From a checkpoint of a small mixture-of-experts model trained on Wikipedia.
Experts: 24 experts in each of 11 layers, 160 SwiGLU neurons an expert, 2 picks a token, a softmax router.
Training: a variant of Muon for the experts, 540M tokens.
Below are experts of layer 10 (counted from 0) of a mixture-of-experts language model. Rows are named router (the router's row for the expert), gate (a neuron's input weights, with its number), up (a neuron's input weights, with its number), down (a neuron's output weights, with its number) and show model dimensions 0-95. Each number is 128 + 32 x the weight over its row's rms, rounded and kept within 0 to 255.
Before each expert's rows: a language model's description of what the expert responds to. This comes from a sample of Wikipedia text that the model never trained on.

# expert 21
Spaces and percent signs in vote and census tables, such as %, Turnout, Candidate, and the space before dates or numbers.
router [ 70  94 126 165 178 123 155  85 147 173 123 135 131 150 155 160 127 158 147 148  95  54  68 160 174 144  88 123 138 124 104  94 126 201 135 102  91 107 128  60 139 144 131 129 100 129 167 115 146 154 120 153 131 185  62  97 126 129 110 128 103 158 139  77 117 154  70 125 146  67 129 148  49 136 151  98  98 125 128  66 171 172  84 143 128 154 173 116 125 139  91 111 137  95  55 123]
gate8 [150  78 135 133 141  73 111 116 198 161 135 135 109 115 102 140 104 142 130 154  84 121  76 135 146 142 146 147 129 104 133 105  85 178  94  87 158 129 127  75 220  90  98 175 119 129 154 113 139  76 103 144  68  94 159 125 173  65 133 155 140 107 151 137  97  76 115 135 164  92 114 112 145 131 118 182  88 110 174 131 121 145 163 167 126  48 157 122 101 149 151 184 126 111 148 133]
up8 [142  97 191 194  97  91 145 133 143 162 134  86  84 129 130 140 131 175  82 153 129 137 134 111  93  96 106  99 176 170 124 107 144 173 103 149 193 134  52 130  97 121 127 126 146 187 129 118 124 139  90 204 117 171 173 133 101 184 121 128 157 124 129  88 118  76  64 133  71 126  93 131  58  94 116 169 125 158 142 158  90 137  68 164 119 110 148 173 101 150 130 130 120 177  96 226]
down8 [ 89 151 117 128 182 162 100 105 129 128 106 127  93 151 168 150 118 129 106 186 126 147 134 109 160 139 121  54 158 192 159 161 177 108 114 151  86 136 168 106 104 109 123 162 147 210 124 101 128 142  88 100 132 152 147  83  81  84 164 149 200 130 105 119 161 144 159 144 135 175 134 210 122  74 146 120 119 146 140  86 131  97 191 101  96 158 174 150  83  65 106 126 148 122 193 176]
gate9 [121 125 118 136 152 143 149  87 148 164 154 115 173  94 105 176 122 124  89 104 172 145 104 130 167 104  98  52  97  85 136  87 131 134 109 179 121  97 138 113 152 102 117  74 168 103 112 184 115  72  76 126 144 168 113 101 104 154 102  94 210  75 127 139 107  71 111 163   0 114 110 107 123  99 130 146  95 150 149 112 163 193 101 102  58 125 140  95 125 102  87 105 124 141 144 109]
up9 [136 109 118 137  93 112 154 151  91 185 134 147 119 126 173 112 160 129 183 121 139 159 118 138 124 160 133 113 171 153 117  92 118 102 107 141 112  99 126 155 165 115 131 140 210 109 112 111 168 121 156 158 138 139 135 127 194 117 164 154 153 117 105 136 111 127 156  96 133  82 179 119 156 182 126 164  97 147 195  95 153 156 150 155 159 131 122 107  93 137 110 117 165 150 150 126]
down9 [ 87 128  66 124 125  85 161 102 139 139 117  94  95  89 144 150 100 104 129 147 139 141 135 135 162 127  88 130 148 149  82 127 153 120 131 147  58 113 117 160 199 122 221 127 128  96 114 160  39 121  94 100 140 182 159  68 157 126  88 173 145 103 148 102  80 135 184 128 170  54 153 125 158 134 156 121 121 174 164 161 186 122 125 107 105 201 143 102 134 217 166 127 105  94 137 135]
gate10 [105 120  71 146 111 115 109 145 117 165  81 130 207 102 146 162 103 100 130 107 153 144 134  90 168 161 127 102 148 109  69 176  90 129 110 156 130 139 122  52 131 122 136 157 116 170 125 123 178 105  63  78 161 121  97 146 153 125 104 190 111 142 107 111 161 137 136 119 155 105  89 171 115 163 103 125 179  81 125 112 137 122 149 129 133 108  81 136 103 122 150 147 129  91  86 162]
up10 [156 137 166  98  82 112 141  98 138 125  97 122 150 105 175 156 124 154 171 125 144  80 166 121 153 157 133 147 135 105 168 147 105 151  87 147  41 174 116 100  94 140  95  89  78 113  69 132  56  71 109 159 120 192 173 134 176 130 123  97 215 142 131 152 141 141 242 153 164 177 231 145 162 150  71 100  75 111 155 130 107 123 111 123 152 125 185 168 115 105 128 127 100 141 133 102]
down10 [139 191 156 118 103 218 111 114 116  74 124 116 133 166 103 119 120 137 154  93 149 131 141 101 136 137 161 147 100 116  98 146 158 179 179 124 106 150 108 138  98  73  85 139 120 147  86 159  97 145 118 194 120 143 122 120 132  87 123 136 131 108 131  98 172 159 136 149 162 115 120 122 120 102 168 107 164  98 154 100  91 120 114 153 122 112 172 124 106 133  92 156 131 151 125  81]
gate11 [168  89 109 158 144 155 150 135 116 110  97 115 184  47 100 168 163 134 134 110 148 110 115 135  85 109 135 149 167 114 100 132 126 158 219 113  85 138  97  41 124 154 101 158 153 135 134 157 107 212 107 141 106 160 112 111 167 144 125 194 137 102 121 155 123 165 151 128 174  92 159 145 116 124 106  98  76 121 151 117 134 211 113 120 135  64 114 148 151 161 115 101 122 117 143 101]
up11 [ 96 101 160  73 154 107 148 101 162  81 127  97 153 117 101 146 156 111 117 123  89 183 119 142 132 144 156 102 125 190 134 101 107 222  90  88 103 144  73  90 104 137  77  98 112  65 167  62 113 107 138 170 166  69 163 156 131 113 149  96 120 157  64 127 120 145 105  95 172 147 113 143 114 148 166 125 124 123 169 103 132  90  89 107 146 167 164 116 131 173 171 138 143 104 159 124]
down11 [ 94  75 129 133 160 201 114 130 132 129 161 148 187  92 184 156 141 121 115 107 103 142 121 149 109 120 174 147 131 170 186  95 111 129 105 108 113 132 168  84 194 113 146 139 113 124 162 142 150  97 118 126 100 165 103 130  52 108 162 107  92 166 150 159 136 123  90 198 100 113 178 182  98 132  84 181 167 103 176  99 113 164 111 107 114 115 105 120  79 104 106 106 126 142 158 119]
gate12 [102 121 145 126 172 136 126 161 125 139 140  37 139 181 110 110  96 162  87 138 116 103 159 130 110 109 116 160 146 140 159 150 177 104  85 133 114 150 125 154  44 137 145 158  92 105 129 130  77 122 127  80 125  89 118 131 125 148 138 164  90  96 130 214 132 159 157 151 174 141 178 166 161 112 136 153  98 112 168 155 124  68 129  91 145  79  71 143  88 156 132 144  96 127  89 128]
up12 [ 69 153 133 121  74 138 108 166 119 137 203 110 131 110 153 118 135 154 119 153 131 146  87  68 127 149 134  84 130 164  62 152 112 105  79 114  44 140 127  96  99 143 131 148 181 170 151 129 146 110 124 132 160 150  95 197 161  60 121 127 175 128 137 189 142 150 101  87  93 167 153 127 155 117  96 147 124 125 125 154 161  98 169 137  55  84  54 184 120 159 133 167  51 156  95 150]
down12 [158 105 150 155 122 149 140 118 130 154 108 163 121 168 102 163 164 125 144 119 136 128  73 201 209  84 125 133  91  69 150 147 120 128 146  69  81 133 185 144 148 116 139 142 134 109 108 109  54 111 123 167 106 169  98 102 109  75 130 120 115 161 138 162 168  95 145 119 141 151 129 190 146 121 140 138 110 134 165 113 141 125 144  45 155  94 161 153 141 139  96 160 116  85 135  72]
gate13 [110 104 101 150 137 114  93 138  56 104 110 116 181 184 139 112 133 217 148 163 106 176 119 139  87 137 142 111 167 115  57  90 173 128 156 133 131  89 106 149 174 135 125  20 108 149 144  90  82 131 139 108 117 179 113 118 126  85 129  88 162 145 142 170  86 125 132 181 155 139 129 134 126 128 124 115  98  43 119 145 131 141 116 103 108 133 154 106 138 173  89 150 121 136 144 162]
up13 [182 134  79 155 106  94 136 132  94 149 150 137 140  72 127 120  70 121 100 173 116 196 151  93 169 102 128  68 149 145 134 149 135 113  90  93 117 151 194 145 124  40 130 166 104 170  69 123 108  93  91 110 112 174 192 116 148 132 116 164  98 149 127 141 180 115 146 118 100 103 173 147  61 104 129 112 135 119 155 123 143 116 156  79  92 134 163 130 137 158 208 167 109 115 205 122]
down13 [128 144 122 120 175 121 156 121 135 129  77  97 178 130  64 144 197 176 108 163 162 133 145 132 139 135 135 123 140 138 103 149 174  85 128 129 129 100 139  96 187 145 106 110 132 149 143 128 118  54 129 165 155 145 113 105 177 109 159 114 143 202 103 136 241 209 168 144  86 132 168 178 117 118 186 171 120 144 126 171 106 155 154  81 160 141 149 170 127 129  63 158 150 144  80 115]
gate14 [ 92  64 175 128  93 134 107 157 138  60 109 169  80 157 125 107 119 135 123 115 136 145 159 124 156  55 148 164 143  38 216 133 180  99 135 161 101 123 202 153  70 144  74 164 127 109 111 125  97 134 166 177 124 141 146 102 130 133 101 107 151 133 148 133 101 157  89 112 124 191 173 122 122 120 118 101 179 149  75 137 109 114 139 119 133 181  95 121  93 140 174 110 147 106 107 167]
up14 [102  88 122 157 196 118 140 138  81 160 130 179 185 131 142 139 167 105 159 156  86 104 153 126 122 124 143 134 104 166 122  92 182 121 164 156  86 136 121 166 150 140 179 156  79 132 143 132 154 119 193  73 114 158  73 150 146 143 221 121 159  97 118 140 142  78  80 108 104 110 192 156 133 110 182 133 136 132 127 110 142 129 139 138  75 134 142 155 113 149 128 136 171 115 132 122]
down14 [185 108 109 132 109 151  93 154 117 124 117 177  93 118 159 112 106 127 189 105 136 160 131 157  54 101 118 147 146  89 128 124 134 126 119 146 145 125 120 143 139 136 147 152 123 173  83 198 101 153 105 154  57 139 100 142  87 156 141 137 110  84 110 133 133  61 168 117 172 107 128 137 141 145 144 138 120 103 143 131  68 128  69 107 174 149 125 132 117 132 131 132 108 171 116  72]

# expert 19
Newlines ending sentences, table rows and list items, and the first word of section headings like ==Career==, ==Family==.
router [172 110 118 187 120 166 158 136  88  75 133 145 141 186 121 141 155 173 139 147 120  69 156 123 178 118 113 129 175 120 118 145 122 142 132 106 123 120 115 107 134  91 159 130  94 127 171 202 141 127 143 160 168 148 151 110 151  96 136 107 156 104 186  49  89 142 156 149 171  81 105 121  82  72  39  86 136 117 146 105 142 136 123  70 176  87 127 144  99 148 101 179 138 164  71  62]
gate8 [173 106 148 160 159 138 116 187 206 104 127  99 140 139 127 125  81  92 166 126 160  83 160  91  88 191  88 195 121 115 103  70 134 145  98 101 137  68 102 119 153  97 116 160 101 135 108 140 142 176  94  95  81 147 145 164 154 126 124 134 149 130  99 151 164 167 140 134 109  98 122  90 120 191  99 106 161 113 121 179 117  83 181  77 202 116 117  50 123 112 162 145 139 148  47  88]
up8 [123 129 115 187 118 124 134 105 125 123 130  82 124 152 150  65 125 152 118 110 143 114 147 141  96 176  80 109 132  82 147 105 121 120  88 148 122 117 129 132  88 142 143 123 102 111  94 112 169  99 139 116 147 122 139 108 107 129 116  54 111  84 166 178 136 126 149 124 146 167 156 139 143  95 127  98 138 162  70 102 128 166 101 107 129 152 131 151  73 143 116 108 138 112 112 118]
down8 [149 156  85 185 119 136 150 153  91 177 111 114 119 162  80 129 108 169 106  87 101 115 121 102 122 101 133 117 133 127 153 145  96 139 127 116  99 110 167 139 106 136 131 137 102 194 121 148  88 114 100 156 112 166 164 145 116 149 179 160 143 123 125 104 163 139 138  97  96  89 105 160 153 152 116 162 109 155 119 126 133 123 110 122 120 137 110 157 128 132 127 142  87 136 141 145]
gate9 [ 98  63 161 102 147 170 147 138  88 105 131  99 194  65 190  79 134  99 154 154 156 139 132 108 126 121 156  81 138 173 127 131 153 166 157  79  95 143 183 121 108  92  89  89  77 108 160 135  85 152 179 160 159 111  99 150 125 199 144  79 151 117 151 128 112 186 162 127 154 197 124 115  98  72 165  92 201 161 102 132 157  93 145 119 130 160 111 130  99 151  89 123  95 126 167  92]
up9 [193 107 165 126 100  76 128 110 152 110  87 144 149 161 180 140 143  54 133 116  79 104 115 188 139 101 133 100 125 149 117  74 104 151 116  55 174 130 156 161 109 145 117 157 142  98  78 141 114 104 116 124  93  98 132  93 179 147 101  82 140 124  74 124 120 116 123 115  89 105 148 124 143 113  92 109 136 145 134 183 140  92 129 153 125  91  91 172 136 160 195 145 188  90 113 179]
down9 [128  82 146 111  88 141 146 166 110 197 109 163 116 100 134 126  99 145 165 108 119 138  98 179  79 143 141 137 144 127 107  91 128 165 135 102 166 114 119 192 172 130 126 104 141 139 165 167 128  91 155 164  56 151 145 109 106  86 107 127 113 177 125 111 121 139 155 135 101 168 153 133 130 148 180 195 122 146 189 106 102 116  89 133  96 147 179 182 162 122 121  65  92 170 105 180]
gate10 [144 123  74 108  95 128  70 115  55 134 209 104 175  82 169 122 103 142 107 120 175 136 178 156 135 122  67 127 112 131 141 169 194  64 157 108 129 124 109 133 110 131  81 166 109  95 114 182 121  64 131 148 115 166 158 115  96 135 180 140 154 120 120 113 140  78 118 198 125 121 101 137 154 118  99 125 160  79 119 123 144 114 126  94 124 173  91 157 156  61 161 134 111 169 127 147]
up10 [181 185  88 153 111  88  99 105 128 138  76  85  99 134 188  81 104 149  99 110 192 101 147  97  86 153 125 143 137 127 107 120  96 100  87 116  93 153 125 170 104 136 109  88 144 175 135 108 131 118 129 181 144 162 135  53 157  80 122  91 107 154 138 143 151 108 116 171 125  58 123 128 154 128 102 129  99  82 179 102 127 134  96 126  91 114 117 123  89 109 162 131 139 104 147 110]
down10 [172 130 165 167  88 117 132  83 114 172 150 157 141 129 159 136 140 130 205 170 142 179 108 178 172 169 179 204 159 191  74  73 144 183 124 153 151 134 108 124 190 109  92  84 123 142 133  92  84 126  95 112 116 104 113 102 153 166 152 131 143 126 149  89 152  66 135 103 125 166 149 180 115 113 151 177 143  95 105  89 156 122 104 213 104  83 164 165 105 125 121 144 124  78 147 121]
gate11 [170 117 105 105 126 171 118 137 126 163 182 158 148 102 148 111 154 124  85 202  61 111 130 127 143 112 180 140 148 180 130 134  97 171 179  96 103  68  77 176 100 135 170 147 119 104 115 150 188  81  89  94 153 156 171 131  88  91 159 131 165 168 159 109 159 173 103 107 163 143 112 199 133 144 106 161 172  58 133 127 109 116 145 109 155 128 140 144 151 184  95  90  84 151 168 139]
up11 [122 122  74 102 102 130 126 151  71 107  83 132  90  97 131 165 176 120  91 144 174 145 120 160 121  76 131 175 108 124 168 123 157 133  94 126 119 141 156 147  56 163 155 123 123 131 123  79 119 130 127 103 124  74 103 216  80 125 119 107  75  99 166 139 167 160 132  95 117 110  78 122 126 142 143 101  90 172 129 167 131 163  95  68  97 128  74 150 154 117 122 166 165 108 174 172]
down11 [168 109 118 129 100 122  85 108 164 176  73 127 151 149 149 113 170 112 117 131 171  90 144 135 188 218 159 137 155 125 121 142  92 133 205 185 142  67 128 145  85  87  87 146 160 164 103 129 122 154 102  94 110  91 115 175 139  96 142 167 145 169 110 112 142 167  81  95 163  86 100 163 228 179 150 155  89 135 149 100 169 166 124  72  74 126 119 122 147 188 134 121 152 179 133 168]
gate12 [119 158 148 120  85 136 179 169 146 188 124 129 126 148  92 156 156 122 153 133 124 151 150 100 143  61 148 158  92 142 143 141 146 131 161 164 116 129 119 169 200 187 117  94 170 132 146  98 152 122 172 112 153 179 147  74 130 161  97 107 181 151  98 141 101 111 123 124  65 134 137 110 142 152 144  66 125  90  83 105 151 159 140  55 164 124 143  93 167 131 131 140 165 171 143 140]
up12 [112 144 193  90 136 159 100  94 118 177  52 119 136 114 107  95 118 186 141 180  74 106 119 150  80 100 162 115 121 116 149  99 130 167 106 123  71 148 164  89 173 133 123 148 163 148  85  70  83  77 119 101 181 101 137 154 123  91 118 122 189 104 124 119  53 145 165 131  82  95 115 114 183 128  60 136 164  88 102 149 147 108 125  87 223 127 151 102 109  94 124 175 146 122 169 155]
down12 [ 99 161 135  56 107 130 123  72 157 110 124 180 139  94 130 156 155 130 165 169 138 115 123 113 146 137 160 110  51 143 103 131 125 131 121 170  81 120 184 112 141  77 133 184  92 135 136 118  91  56 121 136  87  76 137 116 127 116 130 178  93 168 107 142 121 134 152 142 129 132  88  97 149 156  88 171 146 114 147 154 144 160 210 153 124 183 119 123 115  92 106 131 154 226 201 113]
gate13 [184 118  99 178 202  99  93 110 130 187 102 154 208  97 173 113 151 103 109 125  80 155 124 143  81  88 159 113 115 126 121 148  91 154 134 129 122  80  94 119  84  86 156 137 122  78 121  60 146 146  89 160 131 110 164 163 169 168 122 154 124 148 150 146 132  88  85 129  27  81 101 132 123 110  99 105 104 174 132 110 148 133 103 144 146 110 108 122 139 173  66  80 119 189 128 109]
up13 [131 135 140 169  89  43  24 135 133  69 132 148  84  91 116 202 167 160 121 149  95 100  87  92 123 159 135 151 128 135 150 119 120 102 122 118  93 110  74 148 137 131 161 175 148 147 101 161  99  59 156 121 132 123  98 108 130 126 160 159  83 169 105 124 110 126 103 103 117 113 119 148 168 140 118 170 127 151 111  86 124 156 196  82 162  79 117 140 101 165  99 177 117 166 128 186]
down13 [120 150 177 158 122 205 153 140 129 142 128 107 145 105  99 117 118 154 136  87 153 164 158 135 170 112  95 181 111  98 119  99 167 163 111 157 189 130 108 131 112  92 104 172 156 126 124  50  88 111  87 116 167 144 135 167 126  86 168 148 114 116 136 142 151 104 114 116  94 172 164 134 129 128 158 194  71 120  58 107 146 128 144 109 111  91 136  88 142 127 113 130 119 191 120  86]
gate14 [142  69 151 129  99 149  64 163 193  60 148 146  92 114  96 170 126 156 109 102  92 118 126  80 133 108 120 117 153 158  99 123 122  80 142 129 135  90  54 144 108 125  99 113 133 105  86 171 164 138 102 149 187 168 125 130 123 107 137  77 159 123 138  76 143 163  90 172 102  89 152  90 191 145 104 130 149  41 112 105 144 148 144 160 194  88  76 156 125 141 137 140 135 190 163 105]
up14 [208 166  84 143 169 118 136 133  77 123 108 141 138 161 104 131 112  92 150 142  94 153 171 168 107 119 128 105 110  92  98 104  76  90 143 148 135 128  60 109 118 139  98 118 204 192 107 127 120 118 112 138 147 146 159  92 109 128 113 144 142 126 143  98 124  99 114  89 120 195 122 104  67 132 121 153 139 147 101 119  67 134  88 126  79  83 115 130 131 123 177 166 135 102 205  59]
down14 [ 90 169  97 108 117 177 117 132 120 147 114 132 136 152 144 170  99 119 198  92 155 115 105  83 116 104 118 142 167 106 152 109  73 125 159 174 162 148 215 117 162 153 124 109  77 101 122 158 187 115 150 111  87 106 125 186 127 148 129  73 137 163 160 126 132 141 128 133 127 104  62 101 124 143 123 154 105 172 106 154 117 138 121  84 114 130  36 122  90 144  56 116 145 101 131 146]

# expert 4
Pipes, opening parentheses, commas and section markers in discographies, awards tables and lists, e.g. "(w/ Kanye West", "==", "|".
router [114 115 105 115 173 145  90 111 117 116 124  86 128 174  97 143 108 162 109 124 114  89  83 130 148 101 115  89 122 145 113 143 152  76 143 104  83  93  95 149 198 113 175  97 137 129 198 128 141  92 159 105 107 181 143 115 150  97 126  90 151 118 114  78 127  58 130 132 139 141 149 115  76  87 184 130 121  90 116 154 158 121 118  93 153  76 105 159 100 131 138 148 138 124 129  79]
gate0 [142 120  88 132 115 128 140  96 117 165 144 129  98 157 133 114 156 117 134 167 117 134 159 143 126 141 138  81 111 152 122 147 131 125 171 177 119 136 136 165 144 102  90 133  98 149 101 120 172 104 115 139 101 168 122 194 118 130 132 128 120  96 142 135 140 109  96 153  72  91 130 163  72 193 153  83 113  71  70 111 168  83 137 137 104 115  81 155 155 134  86 132  44  75 160 112]
up0 [101 119 148 124  71 141 147 158 136 112 153 171  97 153 154 123 129 116  99 124 122 138 116 187 172 117 110 148 173 111 141  93  93 118  97 132  73 141 157 139 148 118  81 177  88 177 137 143 142 137 137  92  45 160 108 151 142 111 152 115 178 172 118 116 129 167 144  77 104 116  89  97 207  93 120 133 120 131 135 107  67 173 148 118  71 139 159 175  76 123 156 124 136 161 172 195]
down0 [ 97 169  43 120 145  99 119 127 161 134 126  97 109 181 121 151 168 128 181 137 163 120 159 147  92 122 155 170 138 106 126  40 185 143 150  64 122 130 130 113  51 167 167  79  97  77  97 109 105 120 135 141 128 122 161 193 179 142 155 204 149 148 135 116 132 173 133 107  96 150 172 133 122 168 139 109 144 142 134 117 160 139 129 117 129  72 121 132 113 157 116  70 105 124 131 107]
gate1 [127 213  91 185 162  78  83 137 162 136 124 128 148 119 148  65 162 132 153 181 116 149 158 118 126 152  90 158 140  45  64 226 162 135 153 163  95 114 123 110 140 160 142 167 105 168 154 149 108 134 153 128 130 160 125 181 145 141  96 148 130 105 122 152 143 160 107  97 125 108  97 152 145 154 121  87 142 116 199 130 104 154 117 147 174 172 169 111 124 116 148 105  96 119 166 153]
up1 [164 111 120 120 145 108 161 183 188 134 133 144 135 117 119 131 203 130  71 174 117  92  81  99 173 111 131 176 121 150 107 114 123 106 143 123 146 119  93 118  90  88 105 190 117 156 154 218 122 110 125 140 118 135  90 121 109  97 147  77 142 105 126 135 153 156 113  89 141 129  90 153 194  98  81 162  85 110 180 153 111  98 106  75  95 126 138 164  96 138 194 156 137 165 107 115]
down1 [144  56  93 127  99 153 111 128 187 141 104 169 187  91  66 129 143 125 150  76 138 124 166 158 143 186 110 143 152 125 111 119  89 172 167 151 166  98  64 125 152 130 141 129 124 116 103 142 167 140 166 189 118 135 127 137 151 122  92 108 137 147  97  95 171 132 151 103  94 136  97 186 143 181 145 129 157  88 115 102 135 190  93 142  71 124 132 107 141 169  67 179 153 136 107 154]
gate2 [137 128 111 164 163 132 119 143 170  99 111 134  63 136 132 118 107 172 129 155  92 137 174 112 173  82 141  69 150 154  81 149 116  99 113 164 132 110 127 114 137 161 134  95 183  99 119 122 146 111 198  98 115  90 151  76  98 138 108  97 133 165 118 169 134 153 157 131  98 113 119 148 127 143 190 139 136 156 120 137 140 166 123  15 105 184 104 159 183 123 146 100 125 126 126 142]
up2 [127 137 122 131 150 129 186  89  94 164 167 100 164 152 195 140 184  98 122 147 134 154  79 163  76  55 175 163 153 182  60 165  94  63 114 148 114 165  80  92  99  89  67 167 144 153 118 134 144  90  63 126 158 178 138 139  94  91  86  88 150 103 115 138 158 123 115 133 195 122 154 165  88 117 165 167 143 137 144 121  94 147 116 116 123 129 116 122 107  60 176 116 125 197 119  69]
down2 [165 113 155 140  95 119 168 176 154  72 146 109 110 160 146 122 120 164  70 101 152 105 174 106 101 142 119 165 203 128 147 170 102 137  92 110  81 137 121 130 142 143 135  96  99 109 182 148 108 130 145  75  79 128 147 147 140 194 142 105 141 148 154 151 145  68 152 126 164 133  91 104 123 149 153  88 128 105 123 178 116 127 135  78 154  80 124 169 162 161 137 127  77  76 105 113]
gate3 [105 213 155 133 144 132 111 122 114 135 147 163 184 174 125 117  90 144 145 212 148 100 168 177 177 138 116 134 165 106 104 137  94 125 147 144 104 154 120 231 131  99  92 112 133 137 170 127  95  81 125 196 106 146 165 119 113 143 143  94 132 137 120 174 147 133 124 138 114 106 121  98 161  80  44 136 167 130 146 112 127 160 123 185 123 171 122  98 123 125 135 149 136  75 155 135]
up3 [190 130 117 143 103 137 148 177 114 170 117  78 147 165 149 169 121 106 127  84 102 133 191  82 169 169 146 122 114 162 202 150 143 127 101 153 138 229 204 110  57 125 186 124  44 135  89 162  86 164 110 143 151 133 142 111 160 133 155  90 142 101 146 110 125 150  92  90 126 133 145 145 115 175 145 166 115  63  88 159 176  96 147 175 148  82 187 146 119 140 119 204 103 122 122 111]
down3 [134 134  81 133 131 149 116 159 117  93  97  78 142 133 123  80 131 121 165 134  94 178 153 105 106 127  59 143 221 109 136 159 150 135 163 116  71 159  83 160 132 106 146 134 154 131 134 138  84 155 172 158  99 152 156 125 135 177 195 120 165 150  94 144  97  79 135 168  91 115 106 121 171 155 138 147 160  32 160 133 157 116  65 110 102 145  95  63  67  50 146 146 123  56 155 112]
gate4 [117 167 206 152 157 103  65 148 139 131 103 180 143  71 117 136 141 123 124 127 139 125 119 131 101 137 132 166 137 159 122 145 153 136 135 180 178 174 139 137 103  87 140 103  97 163 111 112 147 172 110 127 174  75 180 156 116  99 122 161 118 125  96 116 171 131 193 155 167 143 159 110 108  67 181 184 160 160 146 138 123 141 111 209 152 146 129 130  75 111 122 121 155  44 111 155]
up4 [109 136 130 126 156  79 128 128 133 157 152 106 122 169 107 179 134 120 117 144 194 151 137 127 137 145 125 118 127  82 129  95 118 224 120 158  91 161 166 130  77 156 148  90 184  72 189 128 109 169  92 152 147 110 116 136 181 115 135 168 132 121 135 122 132 113 108 146 173 162 129 144  33 101  88 132  62  83 142  85 148 131 132 134 178 134 170  68 127  77 105 174 121 136 192 103]
down4 [163 149 155 110 159 141 115 143 112 140  73 141 110 111 132 140 142 138 183 143  96 137 146 149  99 135 168 172 121 145 146 149  63 147 145  91 173 138 111 132 196 150 149 161 147 123  81 106 115 131 126 170 164  29 124  74 105 112  94 107  89  99 139 152 136 153  93 136 213 134 183 194 146 134 116 157 156 112 102  83 158 151 124 121  84  39 120 132 138 154 179  68 110 171 138 143]
gate5 [156  42 136  79  45 155 101 163 118 170 133  81 138 140 139 125 187 138 103 131 149 141  63 149  78  98 182 112 131 158 125 117  84 195 122 170 104 122 117 159 154 162  97 131  79  97 147 138 130 109  67 100 102 177 109 150 165 110 122  66 150 117 112 138  94 166 144  86 126  97 113 154 154 158 153  77 104 200 149 116 144 163 110 153 104 131 107  98  72 145 133 128 116 167 118 167]
up5 [137 120  78 198 124 174 123  86 126 123 153 146 148 146  93 182  56  94 101  98 140 154 135 161 104 148 159 142 173  97  81 108 148 131  79 146 169  68 152 156 141 170 151  87 104 166 150 123 129 133 113 125 118 140 167 108  89 157  74 162 109 119 137 157  62 125 139 132 159 146 175 122 140 126 110 102  79  58 203 140 100 161 143 150 145  97 155 133 115 171 132 171 115 168 105 157]
down5 [141 144 129 147  95  96 142  93 126 168 110 131 148 138 120 136 111  93 153  87 130 131 136 122  99 160 155 126 115 156 138  97 134  83 133 158  85 143  68 114 112 132 110  88 123 115 140  91 123 129  89 131 134  54  48 135 146 149  78  93 155  98  60 175 158 133 101 140 144  73  98 138 117 208 122 156 184  80 193  46 168 150 146 168 117 128  76 120 133 104  58 126  91 122 110 230]
gate6 [ 74  93  98  76 134 115 120  63  77 102  90 148  97 128  69 123 168 127 167 151  78 123 130 130 136 104 144 101  89 129 133  54 135 143 101 160 120 121 111  86 135 125 127 129 167 133 118 124 142 157 121 139  97 217 133 133  96 185  96  81 134 131 160 162 156 130 202  91 154 100 154 105 173  93  72  46 118 144 146 154 160 108 132  59 125 180 150 130  84 126 128 156 160 110 181  84]
up6 [ 72  96  98 129 154 118 124 127 156 144 111 106 142 173 130 121 118 145 102  97 197 118 128 116 171 118 118 166 128 124 111  97  97 103  61 118  96 107  85  80 137 124 134 140 123  95 136 127 141 164  60 153 112 108 118 177 116 113 124 110 156 183 176 118 108 103 188 110 134 125 183 202  95  88 123  84 112 220 159 144 155 104 180 150 157 179 115 124 115  93 112 106 132 123  78 125]
down6 [109 126 114  61 150 125 111  83  89 119  86 117 197 150 170 117 172 184 109 121 115 187 123 109 122  63 101 126  63  93 101 159 145 161 121 126 168 132 103 114 113 189 179 135 130  74 144 128  86 124 196 158 138 162  89 134 187 122 143 118 143  64 120 147 104 156 155 147 138 113 165 138 171  86 145 135 175 191 115  81 126  50 125 112 129 122  95  69 132 163 143 112 100 129 132  91]